Weights of a small mixture-of-experts language model, trained from scratch on English Wikipedia.
Size: 9 layers, width 128, vocabulary 2048, 15.2M parameters.
Experts: 2 picks a token, a sigmoid router.
Training: a variant of SOAP for the experts, 716M tokens, 5466 steps.
Below are experts of layer 2 (counted from 0) of a mixture-of-experts language model. Rows are named router (the router's row for the expert), gate (a neuron's input weights, with its number), up (a neuron's input weights, with its number), down (a neuron's output weights, with its number) and show model dimensions 0-127. Each number is 500 + 40 x the weight over its row's rms, rounded and kept within 0 to 999. Numbers have three digits each.
Before each expert's rows: "gets" lists some tokens that make up at least twice as much of what it gets as of all text; "comes after" lists some tokens at least twice as common just before its tokens as in all text. This comes from a sample of Wikipedia text that the model never trained on. Tokens count by the router's weight.

# expert 28
gets: " 1", " 2", " 0", " 3", " 4", " 5"
comes after: " |", "|", " ", ";", " (", ":"
router:496502558544488519558461533521571472468415499566587452486455431481466500535480468463508487469471448527527512466496560546493538546464535548520509517553472540445494549419498464478538544498460468478431495514522555418439521515413478536493422580487540477453561510512523545557454501541508503450540540513547502437439481524529484550479477483536427523483494498464522461510492441460558531534521
gate5:439555519529479530498508531500521487520554502385477535468468478520472480549438488489520557416549487508480511472483542504477464430514440436482508532506431494545494524504562517526493510546460565503569526477511473548564486461500472526547467465495577510514455536519593384501539558422491531537477531507520486584497569545503466521470519474508479533464512486483562467452464510582518458518569
up5:497542482496503501510523526462465566587556519485477510437556533488539468451482504505461518513569480435508484454478484413540489569446536546512537447494548493505503492498418535490554449517467489507518434480573477505484460504504568466479560496481501489441473451533520555524501448538483427447441399444464521518541495475498467480532487586519564451545484458465468471507458527426468575443467
down5:457451527502503469460493475470559521407510443494438485490441427481466515547466558486462588440541530430478518484535525452503406486537517504470528515508452463508424463491529519534478506518521439543503525508409518540529458515507407529507482474454544581549445560464536515516539503467486519533445527467515498618538473555535556520464518437486494539483552461490521497476502493520553552527492
gate6:505468509535542508478511509449514535493473509539477402514532554507470521446442540430490508477496562453495480558476553481506525495490534470522511447483505524532456451539489398463516539469428485441499473499473457374533471463528506413390478520497494485568456493451533448469444442502470494468525468486463505473519504485444450543462473517379469430516490525545512434534485473505462479494520
up6:445583481501606431437487598468530513490542450497466532577490535518454462536482529507484506523557537559528538544480533413563480536463522585488498438532474497479527498517563490445550526519555473541564473453522447510505490536542509506445496510463482507521460489535441484499491493452474507532470474522566544450476437481464601414514502545543451544489500527495526466487520472488539526547475
down6:445538497446541512468475519539577517521530498478457470528466506493516475486484574534489508480551460538445480566486469521591525527525427510569493499491550449444476473479502512480489479524400533527482539567496522543453511454482540565522468483536547392470513545524458547476524519510564484518435483513562539504552465442486474421499521527499576549403528469508497528496564514501594524510541
gate7:548510506554514496505431521533516524479458509625490451473485469456564528506529492476504464464445448443476508556493486496499508533504524537518430401488482505544591494473459464422482532517477472533464483503479493413509534594479492559531455566472458508574478502551475449447511582443547464562481481568562478456449544528462559524472508500483517551490486511525474503505555538541468491519458
up7:496489489548429542595504480475494569524561465493490523475531493527557527636504526463480479510506506548449469421575498503511516510482473536516463487476547494465536543403503496465463458462542458527526475496450509501439463550486549507523479504576419450554517511542482588488556496501499513524459449563479462510525419509535474590509514565512517531512524475494498559566464489539455538486524
down7:477490519543531532529538516509429564500480515529551581565493506515550540490443536504408433508456486515512498526519516457440499509523423487467506495463510516557546505519524543480507435516511492604504493515507496533563483568490504488448543461502460558471458441511512535548518490466441467513519497484521581457539540479525563468425471409513610495524494542537518460461461530537501484401436
gate8:464545492552519474517434544510547511542483412531531496507475514535508528509552521508478547448505500528536513419525472570466491495427515535442463460573487527504473515566590478572597498463528569486506524541467454471486556517476467508468489454506471459517517521499513485522534495547523501476542521459490524514474374495509598475505497483540580537447532494430536463509510480523521540619505
up8:515538508498559565495454549536535506551440442507499428489511481537474502530473559518514536417511509509490556452468490611465498516417492416501458527505482509501522499530521478478521485405483531414513556540465469489538475526525482383510483440531439529507461533512549566535536415579506492420573507542505534471479427558541490515501494517525527477514477474496547485491529539490500468494453
down8:454584567443516545467518428537472553475410477452486457516490434474504503497463551453484594504480545471416546480518460561514504541554448509541467512480525500468552522511424533494471529446524502457425480491426509472507467466533606520543470495511487464507525544529464501490550466555487505523452514570457526457494483539489501501532576446496453528530472584487450510485471572454479508488483
gate9:513463544507468524573545542450498521454534467551482534497497519515499457510527504472474535510428464485518511528484507482475526497476501546501546466564483538492510556567442528469520467573491398504507602460461476496509527502520497464419441477513486558506517498529403473520479398518503383486521501528615416411536464504501480529457520542534446472514499500494533552540524489525467535526538
up9:490573509466505494438485533479521553586586485493483540517485499504441520466552477530513428464567520507532518486518487490555491488494460496523487496577437398546510493502559475493543505449537509497488500518540531483514430510501452504555474543396469455557530476480483557559470500481533569500461494503500530541536525454468520429624588515501473493477452585473469475476538507507452522492428
down9:459541485438540539532483510496622548474519509479512494462467566499485565430499565479475472497494525387535501504520545481533486463503446420427460518490440462457511485447525498441543501447538537529505455482555512451443477460418521451468492495524452515529512518499491535563466543506465512550518460511483428502495464532497464487510494482477556422499499594444478465526560551537517562447463
gate10:503574533512516464527406459486532519447475496501464512499506452476511476491497473460541487472524558503491548408492573483531507601518494473417492550504540505437519479499522479514500510503481467482476425448447535485458496565457463523516508468443454494483466498513582462503492440468545555494513452481437468496438497438580528571452511491508484587513425516380560473518451484530512489548502
up10:507454410446512493478494526479491505490498467500526535448475527537504475481493550542443459512482536500510483497543482504516479546502544474494490533479500537516514498537567444485488553472527483457453570535599476590487558510489566458525497552505558577543511528502461441455562478518437568489507446528486380519520517483424519480497486556492480606501440518464496488506494424529554422457571
down10:485509499508509512536534442582515525503491514500463487512495457484534458506561503471510452525533524513521490493490487490556405453515550487567554527557491510488421474532443477442530513475485564565491522501412510464464460609520468513641555589497484493509502478462508543487473513506417498553512543504471505537493455570531494492494457462493488395509410495519492572506494560526526464505519
gate11:491521476505486489566482553535471395508570469490492537504525506414529495486463460476500426510461484467495463521509541558461469515501519479516551522486610508457536537453593473541486528453544442530567443487544490487468479571471490490530568538494548497457611457518468523528495523458485486465547538541441487552510502536499456489502532500510524497531487491464446458509442480578520572424421
up11:523473477509485564538452579559491583466457472513499547425508401509466516447526542565456512515540452500491549479516517499534506498460479540530518463444505468533552539497494452554415479561483497431436513404497469432456516504470532464537430500557500581544474496543451511534497448532456538494546518549497579472502451443457525531491499476502564459479503525530514519479519520479572504517439
down11:482539490515516518459539473505515426516503439445519504504462593520544499511486453470548481519458566484499521554530468541500486450459484519493461533424459487507507488500473512482545524422511364586507481581572551498559528521574450428522561514530510497432538532487543470498510551474521540431545506443458492556465494527520520440540480427515554560519469478505510519455429519510499505484548
gate12:491481536527443470523530515401485483455466508471535512528500436513423528608536544610527514521507483460522502535498498568481554495504486469513527459542465449450478548434455550551477499500495486447489460423502550514468479473461456551526464502446464494530493517535509516514497515501519526509476524529532533542430473473521479613516462491487522485539493441639550553407500497501513473449495
up12:556481468519526531489535534537510474507512441446563436535516498514467516461511512484486523525513488578533457507576512532498590500457555486486474474470466548409516542484451444529537438474494513480515485555558538517443481423496404489468563527420552466430539452514504539520544483520529531487498456406464549497518491466542479447549551465488510499562545470485434534452534531471474491566565
down12:576414464516500547523459475522526502479463471411461505552521426491530497497568459464475487476488539517546477475512489553457563530534546535400502516499509499473557536533517445509569475513473482539461444555496461469468521430440438477457556526447550466489557569467534509483551484506509481466491490456412476495504463430501578485533542462522546547496553451542449504437541463514485523521559
gate13:501475492470465499547432550534475469531468493575553510467523499469519472533496478505539493480421447458488485479509469501523578589565510495520586562446541512459516426466523486449552497524577466453511446466453486529522497571442477480500496527469549523506510470562473483530495540534519368516418486534478485482511501530408509529570455585542492546491507497452503447472485481562468524488473
up13:451519479452545549525607607418503534506492491583513502483541480564473507530551454530452472540522486468514543462511571496436478536552525560467523507488470499490533544464546472460517494545483436577509565403518539505450499501458501485469452460473490496508552476500521432516488485439532606484522526507525512545472527540432519516532465440471448544498473457480532499512443443488533437490489
down13:451491542500437453546445506538498429472513494495471531483517508418525449582495479484487502448411520551477454541496479546570550475479497504507534493494394475437509523483444425528502482560415528497554502512519481419553512470563542499568509570506519538475552484520514524440511556520500448497505543511537557517486461506544449546527490529536550497506473490515488493507401509468581525581518
gate14:585523484502525459464525453519522493501479451551499537415522565449567489546534532541462483508515436510484587501566460478564438460440549469482519453468532514513510466514437471450468538576468543547514492494492521523525480526565560582548521470538440550477437514525540491566477611516489482525486493519470485419478521497461502501486547467519535516433473483531454489526432510433486563501509
up14:596533451493548454455515525498489495443481492510506458458500528543531552541517494514541484487488475512525538552492486511546475524455480486522608489525541560475430517514478562481537496528563565482513462525512554506469469481549569463472514526458414525566447489543542522475462610565493440562500528575490420489452508480494489508493499413528458472480475556450543475553516414503514559512496
down14:554524516499513535421518545487495482441468486488518484472451546563502509493504586476482494538529495485491409508541475436469524512512505567462484529537576516493513481487547553554542464512536453522481448501435428476503495492454520509467574523519462542539565509498516504479537538576470502450567590458461476475498532509554430544506574405516479473443449516463470514526479508538527391534564
gate15:461507522522574493551529534480424524538472490600526506447482544482544497475588556502453501472463494474549546501518531510511553589517505495516546514555546489466517499456466438534448501509519529501483542441523390502517450517469525517433462477533502471546486505491546573554501520441527427509478408475494456379515477487450479541540502525537496414504486461528483416530509461495485483499501
up15:511507572499556454573525559550529528503539525557465480495480486501573493430506530480512550497536519476518504497522561507553513538514526516509512549546462560514556464543500401494436433461476527490445433573509562529550549495510529552510534516548559535540517555462539530495547497637488492509486428569475524539473436529511445487513529513442478498535500539532486498498405451515496474471489
down15:512475558463600430524462441455534485508434500525521525503451443503577533474502500494575510537494472484513531478569476520447506477493508481548479495488495464461533465520478502430528512491526431476501542561574549538543532451443490435484519483542427479479558450449499579496529473470501591449482434549540563533494515510471540462521557513532410418551494452505516507461479443475540513483506

# expert 18
gets: " E", "vi", " I", " Ma", " Mi", " Ro"
comes after: " the", ",", " of", " |", "-", " and"
router:512528529498448522544474581525546458452447546537478485480560481458467497535531515522509485396490489525548428485546575499545448504473523440494537511583444466477458539460506523464570494443478467485461488484507515487510521525458469493489422525495509520449508514514505496586468540527550522500492511522536437522480542531462493533476527515392478528409524556417572467521440495435576551490521
gate1:499514587500475496552436470497511478514551422459548436487542503556414465494467457485529441487486519526495476548461519476528471525523481515507540496524477577476505524546449513491522477495521485508467537561588413514470487489476524521541595478457516473572515499499512542511547414506529505519567574546515474561529446527423517527554463590519573538571501484531479537489533415515510509533480
up1:486550499576461459450565581491533472480475494467448514515536549478480479449457515455511501479465542467504504468518506522542445460484529598456425489497512540518443480521526496451561483546557459565488517468342513517510450516522470478554472531546466539508466507506488437544491510445555495503484546546537565463567500558471467513438531504498462492443493490538419544484542574472483493505522
down1:507445468501511515446554445544464504420497519559442509517419412505477532398550525508566515506427571532544528515533490483539462510565435538528510586571522555509455466471428534527477482516566515520479512523489492457496503499488581520454487474561496509531440475505514477489554537476497473420518514433492522500553466509482508421464475455476449480547508445504496536464479533580482485486546
gate2:480502539578472442507524470560464501512520459460518497509495513407489497506511427500509434456482557539492409465444554499477527480480572504505438522544542489555488435447501537574492479505528524509493476570574584501511526495536487523531631531474537501474546545478503501535431446544490459530435517460569462483467500548522542513443535457522496506559443501508505516467506504447426497526446
up2:463481448469490454519464551435488511513491490538485528431530568487519479488498451502478453528581517517518497540527537433479435453490452561500473443539519530514491546488516493490484432492549428505487478504574521496430519542411599486479496497545547495453480465473534543611572517515521481503490457491558481490486508510535491494462534544480521529446480519503492448533359548550518463478581
down2:516494479493474543500456559501491455547471451527504495440525531478529492497498514555448515527526536533440547535518522555457469546564547534477492459566476582529491501430478491469463512533416495502524542557527528443501587558499537512435464525530537475493477477449486588544554546563504550453562436486567518575475552470516477520546509488510502364465493515459478508439529497522478500525555
gate3:501554550528482534546535501549498503518543463495464509436494476512492502560452524477457470466513485507504475481543422564421545548426493531542475482475385462440461516493504555511486508495517487516427531470476573495437510543557493465472458556509489493551465546542512580560486509483456504510530565514485568505493527514556533516557588431561519475404553493571513511522511519464545526436513
up3:499490539457508539499545510522443503521505523555444561493454417449526508508484552538546457454505482567552456461473529541538587475472535486519502460517494464477416529497497457574405484509482436523502507494579563452523502417533524483548477537475432541550514534475504478482525518482496460528554573527537568460536467581495489506443498488466492510469423484511564468436561502433451483500475
down3:499467483465491496506507555537497510535454508523545501471498414542569546564537542511545473537564469470525523451537525521501498431489537470489511420488484472480449437476512477548510457503470450525473479489510529527550538494442487457548417512433458472579558572539458547554567557497404555475522566500460492474462481528398532476503519472518550516430490430428484489519490489480519521496562
gate4:533563503517480525525545559466484512508553497486419546531440487517504491516490590424544456457528481472532448435531495442483501468512430499533440520487484424568518478511543517558524527387468540548466546482488499467488583436497526484500486503510452573533496514547475538605487482479431502572528503524488533536539488585470517514485524526498502526455478516447501472512537446432555460470552
up4:467466493461465505491564548516489452493549507469560403491411494503544572480538501502566428528482494512572493422509413480460457484496551455496522526494576451525568465481516515507542490508482511458531536504580562493517445424516460541555511484482559431511526531532499550508516498506455518509538493482490468482492500594494615513494474473509516544504425479462505451587501546532508542523515
down4:472525476413532525466517464532544539521519460489516480580555511488413560476479488460486518496519502526459457550510436458506449537523530515481487409479556393584514477480493454451447493488505544552482534516524459523564543497438482514561457569454434576476569471436529573528499503526421487470510514552480522519535471524430487432474471500503552538524504479503455540456488506538454503519514
gate5:551413457456486470492468495473470490493408502447507495576536496563533493448547465386531529485437480456418463533502485481485538473497575499527499530539517530504458482533477496495537448534503459463474529472538475437552534449496464457446581450486563606525528493510423481506514547590524489459471540494487438508491480559440526532527489463503477529445487559471519507449478513491446471486536
up5:555530459513532524528478545543432454535499444427480538470557457440560482442470454490500463515595503485447570531544442474516473486452462510483480475484508480458511451453397464466454491485468580585483530562489511478497442496476438540548434505527516586494458469475467494431505507512506430468478549506509545474511423525451501481537520456562526480457497556494491550484516446495504474556486
down5:567479526425525470500473545471476535506472477492476439533495486438529485438506458506472509482498467548531454479482440520509547573485519494494499541562476511458456498540421438540450465441520492519427482518432432455546500387510546482456505496524468552589446547475442537426451518486430483497517498390494491476529495575451478499577478447464523534482508467489468516461514486484522482552528
gate6:519497499473514537530466537535504481540469584461534494503483484537472471473566473533382512462469564466498432530456465546533535571466503428502467507484498469458535528547464513392536457439487483536528525555488580467557486521483467462459448588531490549464536458455484412504543486515513448498514482544485516558533465426544538520514480518548561495512563445472542516499467491532422526511485
up6:533522493514512567563631527516540538483498465510480501438505498527539448562557470532503513485472441484503496443487485455465492494420503412477494536509529521484491511491542527499512414504475468558435438472539498541478496522529542462514497567498504480455440495516524534465488501520451486507432425500491478567453509547536507489551561410561487537425497444451558464575462428518512496468440
down6:492521529528462466519555551446454538565482502480541559497502424422552546530450538467456431466555444510498467492529472545511387471442535457494551528499433525549489483578516525467495520575540523522451523460610513475560502498532559563511548448494442542500491424536467502505480473532497504500545479530514448526473467488484484517492514499510527517575446525486504508471533485518554505407450
gate7:542571566505512491547521534503537559469572517479518502497569511472442466457520528539480539453567542514477478374551547486528511472447479528542516500467460526541491538496491483522545569486481505569508540515488473497510573467548521516498594508545531501512554456508570482502493518469477568527514435441581499414572527512496484504476497472427443492513510508519450493492518462399445548537531
up7:512606585534488471546348561485502491477502456488498501523441500496470507501476475460526530525460517504506508522506498571406475467526468524489522565442516558493484504537502425532468450528572533492536453529495462483468459590459424496521465498474523512464439519510546541498440489473563474470502546443459506515482472425517494532576534496485487494436489450511568489495541450552464477491468
down7:541546539579554524425461490507570472511501536498427539552453512463462542501582398496489467436557518499458556457507498489501492509562480507498557473490529514502465510459482515505557441524572473426429476513447514452464515429545559537460484518549472549493514525535522526521534442544539468538497497529431490479503464494533519559502511469516501451544472495491566550553537606463537508443520
gate8:446536543505549549529473516456487522483484562522495477453496491463491481465492489543494573490589576566445494452424506503551499540575509593528482482575499491467496484485463486466471455520427431487562485443538459534569508506515519554524532485523491378544550478462479479458531496525548512495508550451463415537540521507507520522537522563413495493481551527519524509529454479429514549524496
up8:460455511546504536503497473473466500517402495497513477454456566495486463496477515441499504488404482518459549471519504482524512462471461422534507473524473456449550500520559534517462486461501455443556542463522538482516510493504610550620488507581519544551391511514506471577527468462481513483544539450447411544464512559513496557469474455448472562507530526464511528520521482539467503463507
down8:483564503558521497498488447462425453478481487512494477474499553462450505454522481507395456519547527469484454525468455457453458478509579549570523502473478461462509477471508572451442474466457415440491575535578479477565447465473511439488513503540559509512479487586583462543497471505497493485496476552496543460561574392512563440485492544504489531514520475500474491503496467513508529454485
gate9:460471460486477455546477553495526528519525504521502531507533452461530538526545482491567553443502485547566475509493508467533483525540511433534488477638516474469498472543498496483520480553446468486475406517533466446483533458519471477516546487528433522494449576480414567530451542465456543455474486545551480517409506463490476531501580530448504521485427523506568415485513448470497548437514
up9:484433459481480505489521438553547441494501546476475478511524446501550466487458463540472527484492527499472505546412446502511462577426528571564451489443473570517471542441553465533498545506465512447467509549460560520454549465510460488545488473471537562520510453516514439595450454493522507433467517499520572466454439503456509534438538509498472473554464518555472511510416438500510462490436
down9:548478530436447384532429526470445572514483500560497466497564460542537516553515492491492440533467459523560520466494533555516461540478488398518521553530423482438493581510522562475515469507436559537490440500558513497506508410524476496445502505498444476539462525457448535483439542487512428485503507485499474447471494492526519498406538525462503465482489516432529469555507437506466501489519
gate10:492521515441449532495531469448487461444406525513479457553550557512435559475517411463512486513524495506545498556509474571531491462456524479488560485539551434513458430518525536516495464525436538526550513449467499459452533485512552519568443429516511494511472567515476539487480420503472536461528499592414468525494471572433472461459514504480463519481497512500465482521486562472534597465527
up10:547510500478410514494506523532400526463501513545544529412489450416441424472444491512521516522454488499449546499486550512486541398430560516469503485459585497467482409486532526410578513492480519532510500448443520528489502449515535483493530482576476515462372471509506485478487461525512533464468473535469520464490522482503514519469484483520478407487450512474455495487483495524461540544475
down10:467582511476434510567510493370536523538548459539443499485488556474530558491512524441496543442455509520475495528497542489439419497462494454525498451483471477527483503452438481519491423493429439479454518410539516477501510477569470485500535536499563491527483524500441469487502484568498475514420493521496466446468534557544486565544502537478498476464487559526558415425465499481531444479499
gate11:539463548492431500516573580464470543474489499468435442537465485461475548500562485504584509495502460520523505465489396516493479454495502496458466557538516564522563488481505525520430409517526523491502557496521547553544443459483491563520501514433510526544475541500584566533457513519504560446504490471515433552543484536513470465547476516472495488468452587524486478514481587419508564488492
up11:501515421499503482525439482541543526537541516573552444475498528481597478536467495497520505491505482487448531488458549397528522532487506553519382439476455506469506494479567566544572569530554477504552421555505483473471530555491405485491529455523464498551472520497460470525478462511537472507477527494537524462488514519525443527482510562536495522537545525471542505501493407572513433525441
down11:499447439462423558489513486532536531544471429512518486539387450513489460515500490515424490440526484480509588565513505474476485470521576467461545495558538480501480471533401508508559474505450469505523488421498462519487507460531485505493498551466468500482587508519465481497586405467524463506529425492511571510524483511457528534480450494489493548501540554557520524569448543495465507531582

# expert 53
gets: " ", "2", "1", "5", "4", "3"
comes after: " |", ".", ",", "|", "-", "–"
router:589483484510491480559511530512587445523458536543524512491527404504454475567438488454494496489457484456489458450492521449473446518433546528461568535525450472514434555504490476497496566478480548499424497491475548414424493463477446554489438524502447536496493486545576465487465478521509506442499471533548491476457473504576474576463530578501472542497539543511438508455513453469494526558508
gate5:534446488493476440447409573505562511543496445479478530583470489484529557527518508553487477553456546469460475465504508564430505574522513461486518498522444576519520484513568433522486500493466437495515587427494492478450479549443497486463457522446442526538475511503556408442509465516430540485503485492446489513509499495505492464529491566462468529453543452503568485465470438508552464436530
up5:495541544529453515482496418520533499468451521542528517408536453533477491545515593449512499457542466519531526549478437503519487424488454541523536498421478445447495488477556522476480513549589503510456451474456451509519529527458499499576509506583527535427481451497470493528529537527524494514434459500486482541437525509550507526429513538489569493539462544520467557485562596481480558526433
down5:400526513502463481520521424466448487479506546576513532497561521544536490549487557547444500566560488588480533465533429497530469505474585410502509530556501464523459464484453517532519518530504447398491425472505504599510561527526509507473546446545511456437461526520562493494541429514466477558447476439510457484509486470463528503493475493525501494495528469573481478541533512485479506517444
gate6:561457606581462483470495550478605512524533492494488550440450517567514560468521470587516540511470459531485505486555452451436538561447517501548498546501465512488533523429447426500445482477534463522493524477480520481601501505486479475441442470500495480546479548515483507547531509521444522479491506495503526537426469555564553489470511444480410487486460480489484474449426526507513474514543
up6:450497542483536494510549539539541485510510490449518490543474488526552492463463517471447490537537528447488552440526503495542475653513558483523498517511496491541574548480469513495502479493509505409548569508473505464444528526546507532498565508457483471448533434603445479481524490451509457521496441452481495493497518547493505535540458599513500478491582466534616488477549441526492456455464
down6:542565518539468517490459519435455524539498513477511500565540496475537581480506510439534488448543490480547453417543477494505577501455505496470485501509434472452448499513478531486481446549479535456556521475450418487496500468507565520517451490488496520448501482469442535498529517551514494493503583608471516531440592480492538519494530497474622551526529558585454525511477491523512409477474
gate7:553505523499505457482458573519511424590551473589473460512485578540497460588503543454500515445500513489396522459481492516528544530506525468519472467500509489518520432488579525459547457493549484514515487454556475470545550449511472508464511480527490517507447460472543445579551530484524523493493504448446515538524609510549492434526451475580495536509549530472460510464474439484507427538472
up7:480508475546529501491566495459433515572486458508561471481478551494496472461549415548449587537479508495583584534533486512496508464521532505428470472514408494511522495473529507517506481481531484462487506466517557499515520445492492478448537485491456491543521510433482475538510488567475482519496546460492471532553419406541453565508436430420433442409554530472475473549471454499535481505518
down7:541485506505516526470500493514503523542484494475461483489454570448409524456484488546571445519446466508573485530516489516502525462487526478464471489479489467569438490497493447549544503431495565463505489480529452455460489496445515396519539448477556473455459569421505494425496468545505493471550484428541468510460462545520440542573543556436457462481496452468581572510521527528578510491469
gate8:556396537537560424551526403567492490457509499433538465495556498453496469484505531470440525470507497510470384494517467502491521509522478463405510483513534462469511527509534502487545490537483482531522510455467460473439573512519498467405492500490551487452572517541516448514495492479483456507573466499501444497558495467536505470501435465474542455471489435526409576454521477515471436475506
up8:429486480531567496490514541460532517474479504521496543442434449524459585523474514499557554554544473484506491505512566456479528447483558521537522520547480453498494533536501522503547460430566484428449527501465456532418489552483511518463497545462442510511458496581578491477561477483502500501538433517543445504516535520531433510524477451508470579537501515528545508537403411518530431503565
down8:443544512397566528513508499552574478445481507513467503489530477477486524481452489496554463564501474553510547518496451463498510518481436521572459527486462516494526523496505496546515502529436466440454584505525468514486505576512541452556482574434496562453464467478527527550592532570503513484478431496505514483449441472443503463481413473507476573467539538470565469494461511584560487532510
gate9:599479517539457532499453485515552471556445513409481472500527426470491467536480549497537525503502498424544489420513508566481517566529490561498505486496466545425549527507478449519433515525450557456542520462436477453465500550490492484543473543535480470428502532495470479486476481474455506475465562543426472506408465422562483538482509449547520453450466440492518491519476412510481558494481
up9:534441413541487488552548437457546521541472518449488533524474486471479550445479540456483468496532427472516427508505463508466442463512461461529444568500490545548480476544494453515475468435472463468454471478573493532510453475437492511451497494519513488536538550489414474517510498479472492450558517579441559497424504455555458465439587539506449509541519487514536541461517503551537456503597
down9:524464507559501537514482483479521421450504487567549548545578500458482482459534462499416529555472434518537548568440456464478505471556489507462572476463502485447478480510492543535513517475474544542503424480525428534564436530525500531481500537520400461458511529470452456455514505448454447468487446523515497474523481468508528442519489545442560481388478477464517488525458530528508465593494
gate10:392531450467547448496500471533509458492458456487483554500415479473521500473500446585429449502476459481511475498523479482475522451454492578446469461576545449486520528528478516480486462476444544531523464547519499472483534494478548505469487459470431405512511542537448505514480490566481489488545509538519502484480423483432572456427527505554477560453507609468436465485495538490531493547540
up10:601497522461485498424484527535471535445523524537504486536446501503447507469475535518557566484518529499518544502524491540554509471610586474599542483455454577542472495464532485522541560494522470509485452474485527510563469524523462486537508569587550545543565466474510500483540524410525491530509492465432536494445494463520515570483526515500536432536520432490507510504505447497514498411455
down10:559536491464506486548535389493525408524469549533500549429520431525510469541512526549503470445515576510440525527550459496438506520494553535447496531439454516460471519499534484461482503485519437516531470489554559501490466513521533551497511543474489506495537519511534497509495475456491546511507491512534497537479381573415493550566541483513410609494471521517408505476463494495546468524538
gate11:516517521563450439453510538478500498444477500481441586532529494484507563503472446565491488455530480471472521483520500498537590519500459476536554483517530504523508461538530547523543539478505515515530545442478467423426553445481476525554441515499478537498497532472553521458436508471492483477493497378627484508449531572436490458525520558538475512481470553462484511450557488548573558490530
up11:491538508451483495491401426553472425546562490499511403493457500533474453457516465493509527438533509445461522510503532504515472497462469487532434548548533498520454531508504484472478484480535504471494552509510478559556442504432517433519559541523523422554518528471466533528553459510474528447468462449467463471525581476507450513451430520442570449467545512548498430455451449498436469479438
down11:439552471494524500455483481552495468509491539524479433531436441455491462481506484434549457572517494454447569488491515523492485485512528535444442553551445530477479531468469396506465486472541474515459449452488513525444492498492567605492511434503469412502463489478497470435561492499512471511553523513482482483506525451531456504519445447489529484497577570545584424482404497496517478481454
gate12:455525506480496490454517542558484494467514378551447584516463519562479454431457473556474538535460490439450508447512558515524590560583540462537452530532486543481470575561494458521516502465505501470471490488574529501476482452530471532518543506551488536566509522533461560505549497452452549422436532448437504470488507510526511501479478488518491514551504537490456427504474434451467487517534
up12:464449534487489465553475456537530457487481499501481496545543583536539473561479561512489459528531527467415499497475547516527540573487465498426560488464481522539470493538468504510535512523565480461522547479525543477430452471415490464511544542478562550438485517539511427504502501539567499503548432471472438528527526573409495483512459510462525520562511441537580551499497545469437503412498
down12:454545582548514493521453535539518582492461462456474529564514501474520452485405492491459513541525469461512545444462489520543499474537528469487522528487533544559490483515491531486389537496458498538483511500442465431474461556470543538549557545447503575505492432487482467448537520524562504523523475596502546440442569530479461456470471491573558469440562479501488475487491440490541513488442
gate13:548441497502483413571403467517554457531500469525460476467442527548525515489511519485484523527421477509572571601517521517504459533447529526526501533443447474556475521515494441533410529533525479496498518477476498521473459458464498555526491578507543524469409532548456465546451565531463514475514436580460484456462426497467536457469499509473534510477463500546496445468504468535461553516500
up13:504505462590457482562559455477516497497577585520435478427481468494448479518518532500462480524486501552495554495498451544501505482403583547465422516443464478575465549491491525467482541475513491560451484523506544529488476485518500538506560511490473516441462463539479464545559538494465510465521433504524468489503537526442570437431463417492523501434450454537481517528487468507451557555546
down13:458561519561434544453432513478444494558542533491517561544579507443465571525459508478518484466421445487491469563536503511496467533530501527464447516428482440426524478480486493485523475476492502489539464502550503542497570579532475507493541451511518479453555488513449600465517478540518464471477476463547526531516463440539530513570473506484484480447530541423478441431507569477477545451554
gate14:498542482450478537514509594481429515527462455463517513507511403397460517479481533544420582510473535508488463501465478539461493486560503494485536503538448475501456537526560542487455503502543508492493530511549463496529473396552474497489448443482505514460539451558510545437538437511536496471513499481493452560400437491408541528456551523555430459515470509508504542479442472464512524473510
up14:632551567487479525491474513560449454510508539524523559556513466476534524433520506502540572456467551586530553515510575416529464500494477513523544432493471522450505470438502500440528473527554505587464482493479474482528481523452465473494520547577513498394487527412528474541523490497475500486514496488519464474532462496494481562481508453451467454458479545417468473483470548467483519523455
down14:581510512511496545469501527454472455488566553565580516467511463475509421550525454536545490534519484461478501426506512471535476478464517522469490502547446503509488527498502471489547558565503485470436490398447546494567506526483392516496448558522577477451503485449595514421558500473483465534563475524501451482455523510477455492467514551488460466512507514414495522530473505414502471526446
gate15:474410561498508490533513543521510562471526388500539547524496504453453492531533572547516475461463553552482469449465514526530498473487464599467518520554493445534548492482516497433474523466589476520502442534519597515481501527493489486507485530547459464447567542473471451483446492546501521476520547588507522537541496540519513558524443545535497462461551602493480451456544545478507484486454
up15:524414529518516523459462527558487526513504428526525463531493501451498493526551492529481459460389502493578482474487603477450441521502522476567549519484516495619483508575557491513482472586535485495491476416460508486571481474472566463521549580525446533423536541522468426499495474537530503496475500446536491476516512498459523463567439550492498460455465462491506448529503497465495497479464
down15:453508441550575446579510493483488504511497565493470549447480460526499548474511562533442443594545544567510470439471482502484569492468495448571506525443454499488533488498484588532513542541457544466512469484496551472512472562504524462574478417572452538554526481488497493528455438505568503557467554496538453511525486469437513564535476455508545466538494487548501482507538522507573487547472